Experts of a small language model.
Size: 10 layers, 82.9M parameters.
Experts: 176 SwiGLU neurons an expert, 4 picks a token.
Training: a variant of SOAP for the experts, 305M tokens, 5209 steps.
Below are experts of layer 6 (counted from 0) of a mixture-of-experts language model. Rows are named router (the router's row for the expert), gate (a neuron's input weights, with its number), up (a neuron's input weights, with its number) and show model dimensions 144-191. Each number is 500 + 50 x the weight over its row's rms, rounded and kept within 0 to 999. Numbers have three digits each.
Before each expert's rows: a language model's description of what the expert responds to. This comes from a sample of Wikipedia text that the model never trained on.

# expert 29
It responds to: Mid-name letter chunks. Short letter fragments inside foreign surnames and proper names, often Slavic or other non-English: Mik-ol-čić, Z-von-areva, Lufth-ans-a.
router:474467558421422547482481555518457401509500531493506601441403480429510447508459592548539570564397527536530500543516527471503492523533539585507453
gate0:499537534531518532566510426461449491399515521488533518521481531479434534464525418608570474509573469524546490427528487551567603436504527488446485
up0:490575462544510436548534474529503530508622515475423456476498451531488514487504560404551431490527481480397534446479494561544425509496502508548446
gate1:489529481460518603488524453603457502551451598510420375480559495522496506524482505403488545506439503487525451521535528514449494618514506536438491
up1:499538520513503480491506485522467449450548440518474521470559539506479454491512542538527525487429426519559528479501483569539544581469433636387535
gate2:434478506397493502445560447510438478529563500516597496446448448520502484475492540548472502496570484459513446540494523481443449460409494468532496
up2:520467492465484438471544435504584454487496481501515571445562525402499531523592497540465452446481481476428477551516452467503500471410534488495496
gate3:534416495602538443499481422462571466463423536441493431483474437494555482533473566502521478557454440448539426432529468418472480475510506559537492
up3:490478594494468505517467468480461549591559555500426503524452557455380579528522496543504469491451549505545521457493459462410492535400490427495431
gate4:524434387538504533413465454539442476451564492476398468511504543479505591441587423562549484543506467510595594438480515430485511555484586512491445
up4:536565507518490450464508466496556492558481462589460527436598447535438517568530502440543527509512499491554467565480471506473526533507473572504634
gate5:522487496521526467433467500522449589573478464519476490536478520427478478505432491526490602446452560374484486438518488435519552537559503526589465
up5:550476532447455508473486484489540461484468489550525542489608478471515390520510444511517506582515448533394510457536614498498505525538494465385618
gate6:549547560545472526620536426462532489481453471472474530513565586455535571498492479567492531498489416505547511377447451565520535518415484467486579
up6:391562497390556540545546532576489488565424561438480513531491425482551435644502447448436382475548431601574482421436586482503485486571655528518568
gate7:484529466524524532486557471448557575482540541453536547553422558456538493549485522512546498448525441546557305528523433529593462502482546492556529
up7:476528542535468488487423530470484402496509591515493524552380442428483490561512490587505448528536492437592422484430431521426443527523465459425492
gate8:486501511646531534423525443419438482539547534526466538509499474515477487512520523539657491465461491486568436518527452483532588489546560469602516
up8:607393505474533463452519521509564499507514488545638501514552408557508596511474553581463541481492506565479539512437460468531585547498472503472551
gate9:496540460482438532538494448493430488418470551445474471383507457442536565367495531459433477560534469542442564438515521480495515467532562503496379
up9:473505543488533547480486506535477557546535575572498508443454534488484494560547481477528480491523487493494546498497463579524497486519481463481476
gate10:479523466414570531523454523503574431480518517434456471544463507551346609515420460589434488412544437515460447492586457555501469574564523523489488
up10:561533493498528463540484524515484509462481493511533456476441451548416487534578471489455475504547539383449488418491497511562561610529438522522537
gate11:547502441513516494615433395573492481493567560525450571371514480526482469490500515571514557536512454536492495519496557615443434443430476392476542
up11:525596472521511502541434540548503524531379485452508494523480512561539580472443530503441472439436433428496508496431582515523529606474487497527502
gate12:410489559500426476501456582513469563440536535562508543519554448475444517496544477487522524502511456465566490500533511433506521558635496529543454
up12:566449561476491514428483470422468537518453611553528495537533505526501483464394499563496628397550441474416442461430541484483469525574483572504408
gate13:465490360410510472465505433547521547475447520552592454496475502429522503487417527481508539501527494519553369542456482454505526568500483471501587
up13:480520539535478551621577508412467528527471511442416501561537450395563498410465459425480488475509433430514509393474585482498484513526526530483415
gate14:485456530510580461452420558451604559370465452441584505504537564495427408502529500505573509506544534524519550432524530578448471517447415594513470
up14:562488558545525560446448459599536504483472552521633511474451508585464506465563496503528388585470572595568447448490494466466441467665413464538432
gate15:515541433495432592590533538473474436560473646565635515498510535490534507505508551481489544519477400476553484465495574462468510586516446503523475
up15:508487391516486480557478507539495560515452469506464527464449487508562514612512471553526524459526527571566419431439527469570354480507480481517507
gate16:519465557432528504511492523476492494376547478502544446501497506484485465461492536525494551586534512555477521539455481520529577472484572508497482
up16:477596590476470390502471533657495556499453505513431546533490512472515550533579467569382588490552505452482447432584555436543472476550463448508509
gate17:522527445582501523589481531455517465575464415494569517447463464482510517555562571473413497405571463483385541463450518476425468587583494498431485
up17:528418459443487467518589457406423525580502459499440432528558386505441534477481521416490541570481520521471510510545445463563389476491429475533499
gate18:434505459586600481443439481439505471506480455497566441492487438455517524505543479522447516516520519489499483397536499603519511533519502397553503
up18:495404524362590482479455509622390480450558550465491542450447494507423465444514548425617536484495509536540401570511505528563503512534505512413430
gate19:545484453507440454502516499525488516404488552423432534368489504505467519478485446551532494504445614566422449465464430447514447487534438558520510
up19:542435438450485486481450476584435464509567521448508458534493610427431535556491478520542468398468499588559484457492560541488524427582549474472502
gate20:557472535555633515485580495501400575436506497474556581511515467479444470524463545464500418444469485449562441463510496407444476552485518612434408
up20:455445491471505446464517542472533520525512566531533488534485449531477538553513394415536450610577535564538602483437545587490456566392542385571463

# expert 16
It responds to: Slashes, parentheses, word-starts. Opening parentheses, slashes in URLs and a/k/a, dollar signs, LaTeX pieces, and early fragments like p in Exposure.
router:473456483488505472660448524550431520474441494588464498468497505491561497600493490490466500563498483514477453545510527411541493519511482477473445
gate0:458569527395479606450515490538560446415535485490516540553476561531462532440471511485589461577559453562493501529400474499505412501496428478518449
up0:529485519447520511370493465490486474497439470461564441593537553472542351449458462532439447466551482444429517540500481550520555458400476417487400
gate1:450509491499528535527492437532528590502435511503531502482554590558475516560569536486479508561476490544470604460534490470470491506549556604420409
up1:461489500434526539535468491546478562543557564515528441460382479323473523472507499521557515478544514528498566506488609546578499516498500537585561
gate2:389504479529597446523468499522447543468513505515457567539460488605606545531437490584507489498481566447402464469541511531454437441471610481473491
up2:531508608424451430447565446544476509482403489451526588521521463431406448394521565539419548514505498534532417530513463506571580420454431513545492
gate3:489475587505493554487529578435504479450553458478512506387447532498535483465510498481586434509449512471481484447465505467498426476506395486488550
up3:485396532600524470570515451468460427453445516496534499562546505521480441452447596470510472520467473420491588550584481403470479432491535510464579
gate4:488364518497436607540475439514420481565485423535392478474526507496477361496477442486531465488425535482528411585471432514453557563521529494503581
up4:450538441532454430393517521532536550500570480437592458459560511484516459478483581424466491558579627561461613485464552520448592542526543537462434
gate5:458429437440418637430515376442520450562418564505451562547569512555464490498485510413458380523484581415481505451541523465489448448483623507466511
up5:480535475542496473425503426507515457468425501498570529451516487472453523541506522478603541572526463506475582496483524475473572539564538474456549
gate6:507492469495447526483466466555500495438405506437432484494459466438487489522447518463544497545534462484513542462545420512398492460457478423493501
up6:466497497461512599438491519390512510479537535461622542529464452480445481491492531522481558538552617558458461480438529470373500492437526449560637
gate7:502535435501465485480515513576537522499450532550479458580523458492482436532562585521494488574409514548513536593426570433437417596538487502491391
up7:534439519507607576449515439502499464458555447521491437552568474508470489492512554504472413524480428433408388527441527443479507523379456461524583
gate8:534377432613427534498470541448521468482471617539513429487529530537528500477544520504404566534474428390489543466582415548556527507456577569482521
up8:510585497508485507545520535509457439444572565498470527530502480507570414488488459523497512436527472576511542576442480658535523420499405516494450
gate9:508581575563479569515519404506533562523438445346461423521542478486468480504562542445449574523530535512470485434475433530466488483544506489472531
up9:520464423536420559536414531507544542600590450494456516450523463531432571499532444499441485484512513555592468601569536569539460534523494526476544
gate10:489612537535445447530530589465473579502500454541528485441417489545481563425494486565496440497556551568552467506497535562422451517493572479470541
up10:486556535502501481522521588494526501491457484540462577504515459520452562472503592543495432459545485568570526489446548475468540499567602469463522
gate11:597492437442475525436492475489445580486516579576536468490497556449561416496457518523521562451483518612607505500476495481569530497427527506463488
up11:534483506400560505510434499460569478490598456434526529379494427442506483460450456513569434462504463431453561467509468496414524539470535487589454
gate12:451479499588484404509534506493475453546403419463438389578558545416481450463598498504446433528412491549507518556507542542509571584466487600479543
up12:414496488492428553400467438475462511425466469421509513374413466475579558439578499505460411557472497473577544498525499477516458433483485446393518
gate13:479554382420467514343454461532474441442517543437424515502512451532460493519573514493517501557500602482561513461443570498528517471525467571495556
up13:503530492517501515445540498478565564508402522445511462492583467548447508500460548593579479556541481535509469457498491523467518373525483476455571
gate14:464487475588414471465533508500472508549445437535491451478549526590528524463413462513429495477496462418545499478480494463518430420532578438502569
up14:550500514489431517479562544555462481501526632507540462486523504572507521520465482508529526465540481507453526425524493509497566527540596560407492
gate15:486546583540406531542527511568482472481500473545484417522490459485565495558541568452572541497489468492496547560561519560403470412453451520517473
up15:502367451565491492529484510487492471484576517467488498435456463499444472489443453497483533537451521538524486476578489557492455503517526425473445
gate16:550531488511556458480567486586546463493486425502465443520438567487566531541511493524487515389561412544535553433501558448499464483519472442493460
up16:451475519560513513499466487506542552498390533511447460535514497604512511535487475522522508403435432572539438536476477541497381577523436494504487
gate17:497460635474533588497562513499509535532539503504474511407517484513442502469492473649435481488556457449488500510485505489546539493593533535552498
up17:623429513479452530473427437565518544537547477421518573442472499563414534465429494417519530557506474589524378533590426553487500535533408464516465
gate18:413570545599529494455480487556522639514519556424491514502469513460435457576465445450465573444490501563507500470471484442382525454492479409409503
up18:548458423519539522498487525406515462429625519561484532515551466451571575514551502493440443555585516472440456514454566501480574540477503492430458
gate19:503491484393548548514397408472431583577450514485569530566385399515455521549539511558504535562536509524469501572512508540514470511453495462472494
up19:445565542539395496475589468431477475537606588523439570476539501493470462525509504579519503489402410514555554495490433469503453534406522526472532
gate20:385533412495541514454467476498527416449531510495467508624538564546487477406498476511383468480457504477520491554541574631561499575458519423398558
up20:426526454499520503475485437474484638480469497460424502521471491467484451414517510581467437480572541528454409457480479512462539603547520548487495

# expert 17
It responds to: Ordinals and relative words. Ordinal numbers and suffixes like first, second, 6th, 17th, relative pronouns that and who, and titles like archbishop or politician.
router:442507605564561421535553553470486568499530430454433480527530451576531509347469514522529524515589418404530456406450504493560367361477503499385430
gate0:503498456535552509505459547436539567641544523503501540549527437530508547564556492509515479500502451546418464497509472518428574513535420483514509
up0:445517523478400500546579514548431533526430568470497521505447514514562477476591432512468448461401488555471549461531544460459586579549417490429484
gate1:647487491452450506491526563462468585514479481507584578549453528540550543503506468468401469532435413502473560474518461445458508472509474458538557
up1:466480548562442494535455617533467460510456508591424556447502525536473529474510540503598487471427516471526485545513587438546403478547528461580435
gate2:437518490444450621483502531564577472492501488460472418501422559460559499532564507492547502507560579471580450573563537482405455391428507466533494
up2:533412514599482516549661478424557486524526452545513471514553498428536485415479553488389502508422417555521546498492603431539567477622540527438498
gate3:479593387486444548566429524442528356524481538581500511576466453474509504426468463453538527517502491523526556494475433504544472489427462540544505
up3:548426449496471476508567438490533462493469517470516433490439473380517490491466394500494473485445532450415551513464571493518442452479595506514474
gate4:554437499426445450568474444500482510468546445477447539560553391493489560534491530505534498430420440544553543614533517552519431476524558514491393
up4:480482515584592530422542434501498546497456556521522507543524462509469546540399546456392451420555452522586529530552516497523505592495449495539500
gate5:503462459459474532457423480464548606464490593507482555531659503505428550448465492433460482543525491495495459435500393551487524560495565432529463
up5:435595536469444429497532488418506478454584444452456399477446450425551534539440533493466541481527522447491531552447494516490557462418529457506479
gate6:501460403561538558514519544524468468445566485516478486481549454588499389555481501514521433464463493495440495449474588454527542505643480551461463
up6:547542414482414435489544499409410452452498496492474509588565517612438422597516508447439582458493569463509513506469482495535511548575585537522571
gate7:564557427513529441514436527506553494510569479554560543419547501520469485522483472425477510533463435537558470415573472587477560541527537560537446
up7:392469523555563382539557544554457441495371516477570530483468516431476492525507555531454457554445575490512510488541524420543449525567528424535478
gate8:523563511571425542558558515482545474515500428559495591553462511445485510573498451443392549444492459557561517492507551479524513623415446491529590
up8:454454510539555474503499537420452425590475428463483526498578492607551542461486516457614603545495512507412489536418484487530600466422461554590438
gate9:489515461514487478538498550580493504509447503459561467411496530497521458530504501358492478504457495499518568580517457523543558503497502533446476
up9:519434485409436531487532526508468451512425555482510546491493456475461491487542444542535568508452538443489472532556590442531470460421531532496502
gate10:549589520497475488553445518607400440501557478483496513510524563518558561494433538455403477520467539508492518488514451512532490516493493510538495
up10:459557466520453464397503542614499426442481484494471480532464553479516410456576520549538474557500422513421391466531469506505544455426474421536436
gate11:469481488471421465537573548436550446428546586530490503538481536492495511486407421457500494521468480440505419476486488570487504426550394497551566
up11:561450435564489553459448506444560569575411511511413537501553504370550459518567428549455480552469490576479490472544465445490380497511450536434502
gate12:419526464482576558541460519556470568518541467502503487552460521430462570510412427463557464549580465520498493458425543450554449525583482413500481
up12:534496472487517477494506486463482458383525477514482507417539586445507528487439527471545459466504483525397442548473492498436502543543426534551529
gate13:492543451487508537581534559520520519391523469493466475523554551461528534532515516535517573443434460483476603538554458488526508596534456507453509
up13:472496517465496524461498471507478501508549569496528465523541442589555602474430542443524483488551404574464613472474545410468473552527531475465557
gate14:611496469521483447559446515429480462497455540545475487493488539518502409520492510547430578507447449485457530514473516411442609490539512484500530
up14:533557535556500479491497393648567481481464542500596477477490465561470584496482477464537557499491504492493523482547502438421505438504422479430511
gate15:521525566486477503451517509565447533532502529503571551461500464474388434416453460482565451500498546491517490491526484503594573435471554427533501
up15:534497468494552565512546468545436471482506477520520461503493481549409460472546513532536505451401568467512495473527568492528568478416546572405499
gate16:506493485552487516489511500493462459433489575531429523497417410481488565546424557501502494552499453542479576550477433420574488522534573526443516
up16:573539529547434556532455525514590488571431519512407438522531425379450502525485515521524535554476461611518553571496565602527463510464629551545485
gate17:472504494392476428508476454448526478455559405516550513483472463496509486506549458507490510454486545558503559542467428567573524400492546528446565
up17:462617485518427452520549501462499483440452532512588524440523525466466488479469515529610481563458613525525614395538393554452487561423464493509484
gate18:577499400476495415568480498535493516489499520455530487486440499473523486564452541474426518534453484520379595516477580545476460534516486506478479
up18:487496425508377528542547474476507448522484505498517453524540414500441518499478467531464389500467463508414583420544427394515555515530575469584540
gate19:473521487353475480450455453514521543450503536490599461498450561489504456464402472514504572565532610518468582462456494422542463537437500530442496
up19:475527511570535480466576502549517433450566590446517490531454613540433451504467576512489643554466490466518466471490572457578539558522569594529517
gate20:525541452498452526407493446440456526563496542414532522535571579496582508456503544557515513515602436589464452532433427513472405499497415569503464
up20:405585479442504474496462470441488479503606498504360540441382646472492466487524498472447542497494503526453469451538546479491456486619552512584449

# expert 2
It responds to: Articles and conjunctions. Function words joining or opening noun phrases in narrative prose: and, the, his, its, has, had, often after of or a full stop.
router:471489526574570401550565455464559500485506480436488572483477517459416601396502510479490505485515483535477452391532485482485417390593481445521473
gate0:454547507378542567488550462515605430553536559581565437465458421445439448565514446471426473479504503500489501463507482493549552503456450483524473
up0:503530500599502457532449448428407436493548421436471455506438471436493523508544513541556489462477522472587517465528551483564468487380477563446523
gate1:440555535435499578497399552534501498486546518497440420559505481553571485533618397576475502445596512482524546490626478534367474510403529538449539
up1:497515524367493526577500466428570482507474452604483532492545357570525498434496515503388553524448418486466448487527541518514547465422463487525505
gate2:508484438427421526431472367529485561512378461501449469391441450542628566474513651469472478487445441527482579498495504436455519449527519546452562
up2:626429484435485605550455540561525442540506481478487467601552502515465526447525381568559502494511557510458404452475517508555491524457586499532540
gate3:569532437562570447469467581469529523505545470443463443484572566467553492500417469591573399452564468568426512532539547494513472515503498480453566
up3:404408483511458444518461599495438510461521491551464495532540505443518467555555480654558459608517468566390581396505520538515538471601496496531459
gate4:512443504445471541520489438524579529441502454464555524359522484497332466528499580511440464529529455465436506540556485494550551532439510561479529
up4:504488512593525473453401545480524568522499482492439375530465531414496451514559480460545507567509531470514470489526499406439483474522545605482506
gate5:506508615482468474536468511443454424559507541599638459484397584483476406517482533498484470458511466556514454584430534439516588544466545513488509
up5:557481506529469559424527438453485496555529525457557412364603537551545460519452514450538540405497493459531590529438559445451434454461430557573510
gate6:481552551518536513551514554431483538468550560461568359427529527495489426503476550530495543498511530472589533482525444495450525416551558548483454
up6:388388560495592503524540472651504539550405474477463488443523496432400501539427427447535480522491417423368575501516547455531504555499496417444525
gate7:568513579472492443524482521415503523473506514495503545550574496572571561472562551509541513520479419465563448534562483548473483515502609590406549
up7:455507511534553494463509535393612493564514545514455602488454540498552543612507488606482492493545542511534469517419470522558475475385549543580582
gate8:516526454487490506460519545509394467525505461494439614568567447563460492586558504486510485436435470503527552520508575460644552480514520514546511
up8:514456502497523531445503511564506626563500551635498551475445572556432489485498514544520479438414627468513550470443541487546468569551535518480559
gate9:559519482475501468551599520522534430466509460448531446487498363471501477571476482485511525437539514502622406506512576521583540541455540582493420
up9:475562464589515559488383504508498602564496458439525496516504383520520498468458592465549533616512509500512576487570503514433481513524561356399402
gate10:514475548495472497487533612462465529502517558494567496426486512575518498499524538503490462486503509496477443535477453518477493528429508587558454
up10:563481542417490565440500394425603531549584452579525507487531489472459479488527513559439451529550433417616476483543527496563496464513552453562435
gate11:541510534506461526475461600513482504477456570467534403567525574450541594549541506522484538490520458503551523486539471626474417416523479476524459
up11:564483450503484490485478443506476515479447452486400508579531407466475556598461495473515544570598461429514512471607498502524488410562471536509459
gate12:554581518503451583538488470488546535513442551466551430491590452512528466504567448573514525590513532483576457532376502525516539602455543421464460
up12:447486598525514614522580549473516484500566565581556504529462496506501506559538463522398495434458523475489434623459548420566547557530530500432466
gate13:552429499539522484453476527480464518422511518588529628495548529561510516410538489492515476444455585639522411569500533595679517536565515440524482
up13:536574551474478489534492589490562473517470651492496523516540606507575553532526545469565510518595453448517371410552477470408511493525430432502389
gate14:608531429421488488490584519441482537493509574510591482388482336514506624542531564508456487463493607469522469554488487553485427499503478458473522
up14:550499515499506491504580558500544518438542499496503486444496540517563448494539477511551509507610466416563590507450404510435529475512577499514564
gate15:394517467542506439515556606605423565460497502541501500451498445468518466507475531514533411461495439531540517344548437489531518505414470532559549
up15:492592466557465548513582662485509530486507508446472471474499538520549453561480449445572449465519573441431522538529521398559464580504620458371420
gate16:489499541524521480486572451487464470540615508511440523504465548454585437575531460508481543479577431439453487415574495498506485515570568431561464
up16:553515400546455434544509526500507518446517390432436485519531474493525469511506504525584456496579546532457660442514516430523433469514528564473519
gate17:547456424479486589531551464455459541467493478510489490489487610468448520484572496443505511466482473444555491482522553452448408437583491542419462
up17:584484540467520536507572559531515567501414484369527489554587417487456536449495447433440420541530441535491437464465566472536521415463476363490488
gate18:508506535541503520436485484569398368461524488459538465548566500463474579565525513506473571505491512448508469496407475526481477482522471535536540
up18:423436489515470511457463452437511532477517448452483526457527446512543584481507453454458521479463493499494478458434461436495463481534552583405439
gate19:526468567472508449443476415568500547493491467488571526582442485483520514542505522493468505446480499578482534567582530476481546577487445477584517
up19:513537507497469453590502532491477411499503513398535454540453553568501434502510420539481497434490433436561466394424527547481477452533594569454531
gate20:495541449506443652552511490483543518497388518482467576584502445496495551461501479399486576527472507525494506536439534599580516511449600480432499
up20:412532475523449605449470423460546558470515478457532445555434398515492529413513482515414555505504475340525565407438451529511511568465448588465431

# expert 19
It responds to: Person first names. Given names of people in credits, lists and prose, such as John, David, Roy, Tony, and pieces of foreign names.
router:525535461462464523541440561533494394566406452455569554513522472436414438473410596461547547524509601525496469460547564499524463479485457536542489
gate0:509514513408528464538509545546594445418467511448395547570416622574475418501549540479512566483530530502584467450462498633518516440577496510509565
up0:464506439521509515440429620612369484507462571553497521522518404514457520466520443525494461430515499561558503526405451447520507520514487512428589
gate1:475505493479502506509600558516507421518478533595562514509493457536565420471440408545499512526381388480561379482529511541452495483399489502486611
up1:445483503549403558550548488598555521543540492467504493516530442430571499474550562584483462459481392428489614530528452455530419518552470476415500
gate2:501517515545516599484522507586507487491499505509482450495521426462400488436582607553476519465504485432519556504394483456577521562458510473471569
up2:593469541589503436606510545570513486462558541455512572487497498519543405559504610590467538471601485490447563506504524433514485521438495443536467
gate3:527477544450495500480493517443454525511495383499511509489531477505497510476478417481431502520556552491506458463546544461516550496399534559472491
up3:383637460480571569583532435534537511499567547542529427505561528549536533504572528477483515485602553382543544581432517506565531519562411463487414
gate4:539428446474507557489523468426529510524448566576564446543558444490509490582477589428381471462452527507416503495420543605467478510574508419522502
up4:495529469421471387513515572523512584530584488479545463466498480551594385487498503520563550492533539504534467461560589519455491580373509510461511
gate5:441474560486497522480468472515534485547472458539513452471535444550437366537566488386500531453545458539619484499517536595432558508420559476505516
up5:418474476500552495530617534507418472538447453457463508552449536461470483425507517552488524596523421511458520558554508523411467524464464532513534
gate6:551450453489461415541477517434531545560554510622475542537439573543571522488571478536470541523534585510479396402620398480533514543510585467480430
up6:551424484497431536561502553559568545454559481527538577427513501549527525497433522439539567496433461481487465485538555469492493445455501523466466
gate7:486395490535530406549493574575515574460449491426492496557504526534541640466494451481540460394480565472527520433449463554514512469537446580511588
up7:685514578515488372472544513461583556460501458500509546515534474503578514523527517599511465511480489492484347581496516524463497493391511521537396
gate8:508519479485508492461526595521447478541453448637524496414493438585499597444537505559484558507423482451404554587442434521450473492532444553574497
up8:525479424471548602576520462564472433428512491552528429486429480442621460542500538448462454542510517481530518472529526520479595560439432502494495
gate9:498477563422449527548431496554539580512516466464450432524524495446455494427463534525416447533445462479472519470512482529524440481565594493545536
up9:504471492380526423514482498463515494453570464501525461395487616493519531508436466489549532568448495558508506536434441397573536575485495531534470
gate10:473642476497407448496439455550478508567486476580417564566521550444539477487476547513459526530481470486398415463436501521469539506463478569547498
up10:459540563565517439446473498385500468528472506507422548587556494458601478549424454531469496462561514454481515606601461520544537518641497486477544
gate11:612569469493569611464483448464430516452483474543446547492475519479518501459449516521507480446474426497411540391527483467493468500498544553535436
up11:641440529460528553455511515507476383462579462502595516564547538484465523500520545439532501529474506509458506561529460426484514513605456577430507
gate12:629480472527539502550482520511483556502452482478532502539465613505488620468443586517473536556517548540489609489499474568496536534423541471527451
up12:427515476536478463471554522605481501519541520467527524556467496520461493384462457377444614444455496473422468509548485530502545551490562483529597
gate13:546546565457468494485481552544467526504454552524503481390505517548508597565447544495444471579530523545537618506541416552447516503460532509495554
up13:546516508489525540549447510504423477422466574516514497538529503541495507510492486527467475544539501500508460512488539514553507503416499474456495
gate14:425533555514533575465469449469514498467516575508534521539414452519434495511519550518471516522515471548469565510572450465505500405485519514434398
up14:547513543535439496443480498492419429466436483432398493536493437442449478429546499533606423529596483545480425562492417620585415552516566523532531
gate15:533551570512483563552490486522485446490475484430504435577462466538526476410499481496584496447441620456569478573522535536480491486516436528552485
up15:467442557525422536498414455483543540481451540640496475470448490570563584503470600575456535428542484408619506486511428425451496494500489469519528
gate16:404527472567503562532558458553454503462491499584506524471541501593568412529468540630520446536347442500533452550474500522503511422512498463437480
up16:411392503497488512496443558476542414534528560618600426517454550539534462514459432584606547514594585622480625462420508574425377489433577493483443
gate17:456492443383526533492380498467533590454468487485454431526489398481523531463466522581591466528459565548479503508534377469528543488456472385492521
up17:502473558552566487512523550461461406541473485382515554525553411444429507528527425595583498469549394491541447491455544558491442585486495522503462
gate18:507485503529512514509456460434426521515511526396536481433637478424483454508520473559514491489493550477598532568431495522484519514546594544609450
up18:471456575430448501481548448558513494525499482554466465508538514523507640562599559515470536532453441481510487421446465454480451410560512522530512
gate19:482577419603398468465456457507498484455514472444454480532506608502514584602481462551490551461473369509531417482497533561502485518566464543533467
up19:458503533538465486572456511609445501498516601488498506563510540606496457516504472440523482451510631541529507438547579510451484461402438524543501
gate20:487423581468483473426473488486523540479618524493509503360518502524554536588494481467494490492515419493480569453484511429498623576432561528492438
up20:553569522482543441515451541518509523452343456412490492477458516528495499385432486529518414471431510628421374474450486428459464469538447474512557

# expert 31
It responds to: Capital initials, word-starts. Single-letter starts of capitalized names or words, such as M, C, F, St, and lowercase pieces like f in landfills.
router:475529435454601601536428524593447512478480535458572494492535517527433469565491490429527446628444497542548457479480450439458630445436504478510451
gate0:533484404500468563560585512552549549516503484579551507487608541509528442480431522513518489455456541511468563505618512512530528462480497517570496
up0:558462547518514519482481596475561431419464427477378432411583598414542519500493558506549547380472463372485513416549498554479546401552539543514535
gate1:501515510481427513515503513460435464507490435438523542460520454524497591366491535497476491524457496512467431477502542534636471561489330538494540
up1:470539457472598359531494532487553388473533549497459431512496494575436491601502509496508494556516554503532505487521470483498513461449519360457579
gate2:442411490522522535507555520504539539507510537553587420576470562473505531423509443587519374500585452475605521575468522505500481553461458435534506
up2:495563511456509615511564506634425419464475492570446433537539521534563521431377421400513491534519550557433512500518491501545492518432506427422457
gate3:425424533537453445552431487507472453455457557478529428455480563465567405515491433509438500432518523566489510530543523531446501494460453491554598
up3:561518462424562590492467415482463476570413498497405462603555476488545491436482470548406414418535464521503566443509508466507528523528470465489540
gate4:456513516504512468490492567548452506514552528442609483521433494580612466570554551532454520571479574479561479532489475465518472520452537535538484
up4:511502567472499546519415432536532495546486437485568514424659487543388504549525512520548517564559447483426577523448612507454521556527560490558522
gate5:557491512521483510533507422588553497436601445543434538406476511531578519486522479520438437413491466407449472513503470533478496464533547538461478
up5:479474529525530465504480525499567489506486533528411469488433524552386550481573398541498571491476404528479461497491519472488642513467411475527490
gate6:520543518524458458526520448501472611434542443533550505504535495581500482457476542545449510457497577408488403382481469504523526458527498496594409
up6:428493441439459518441568594433505391521499550483532550492546513478453470427494521491576564438561496517496537537500516403539414514449475491502538
gate7:522498526517549508514515441499451545470502538548523473522452460494525518549547570381568444457495481452423543559478549474504520387519460468624517
up7:575470474547491546523550549472418461493525507520511463489452637524443535568520515543522519442584586511584491530470548471564475513570483388540493
gate8:446587496495512453427500475500529529494520413527469571456481591492500512548540479558383574450507436511447532483465541477555451497389545545503524
up8:489608467509445532507522480538459385437408487485497536522452473457479497507494510589501475546494464419454536460396535463468446580573569492387570
gate9:509492538509534501515479430511459548516562497531518431434529533560510429504460486405467552544463523540527500434537469520535464479548529486414486
up9:515495497437434503464500519439462500486577530465495478487486594509528487518397539560444539497531411436558490473572471397559497427471433523427478
gate10:535477552493534500440534431514561559457497421478453525570414495476553471559525474515488552490492545550553476494503497482434479462479440707518612
up10:467506471516466539483587511548519579525457470527502486493467525558544513477389584496467496556518497471429508520471417502476485451512521545519458
gate11:502516503458411392580562592544546442517473503449464429404516485460517505414539472500540467595432507462430562460534460533535447497584539551406518
up11:484513444483517504493413488496549430422536416542473471470441498529556549366545528472601445457379538411480516561501595553571543515513491549518465
gate12:418468478448453514512466523479507536473442532453482442481453578479499401656465437495478562498462436445519573386454441520485473511484453484539480
up12:556428490446540527586485495547459496483567496499503532565494549461518481457436495538494556485531466498490460420602395599524543487353456555528481
gate13:458497404572520541515526607422524633538469559552505496522504412599490467617481400456474538436567503409604538502568469466398509518510473539473495
up13:501524546509485519510556364501487457475593421543454516440432496483535561455495535518530523523536472596476432568391529502502415563544504490447488
gate14:504506496504466523494449514624472390447464420533539429492504359418509424443464614565489465485482500466433486495567514535540462429529551591417523
up14:496537502424490513601495478509518434542518392633591498454459478468558406490464491570471498559415459409532420559559490428451529458428588544449526
gate15:529551490523574460419608426505471523527606435457566530456541471441504551480413578490510592478476513509513403440539506557525497523556448610459413
up15:505506451499523523494421534507494463447468564449436523454596507495440534447455587477487450424442523594441515522545527423587543509452457539551468
gate16:508503478556528571538496533565467481452470464448570443494487465644515507524532614610539462463501514549371526573463499502458510488551451509445410
up16:458575498465570549481528515516542542500606489476482477510522481604521522500533547445426431582640466479387519576505515492531475481520465410526525
gate17:616529515586505468468576475467471601527442553600421482452583548530543624419545546535482475466521506425473481501466486436530585517560533461527481
up17:431500507522463415547510610517537460494516512545556462515555535454587425594488494441488559542508556485595474495453548550424426409561535548390463
gate18:463572420451540547524511483510527468555540452564445469394444555507526449579517526447482471453540528519559504490432567527578510531662545534458523
up18:502472529556480491506546502520510573439619452543516466499418438492546483460532566522510417458457506546472474535600599486471561485491454554498530
gate19:507432576419542535510534406527595515437436507502524534462569428413474478526509556520527442460540492553561450529526444553401554418477559489477505
up19:530645447409489577451439532529568445470520502435501462509489608498457438556489411479577504536509551519509451516476416493502562536520512414486476
gate20:434576490433513643499420510493612459531501477465545529478472521598594429512412563496517538483431516459408543450457445572534446465486538504578559
up20:538486348482543544510523437446519480553537480455408480498530533520619573489579481509456502601508444546425479546487526454413475453507461402614580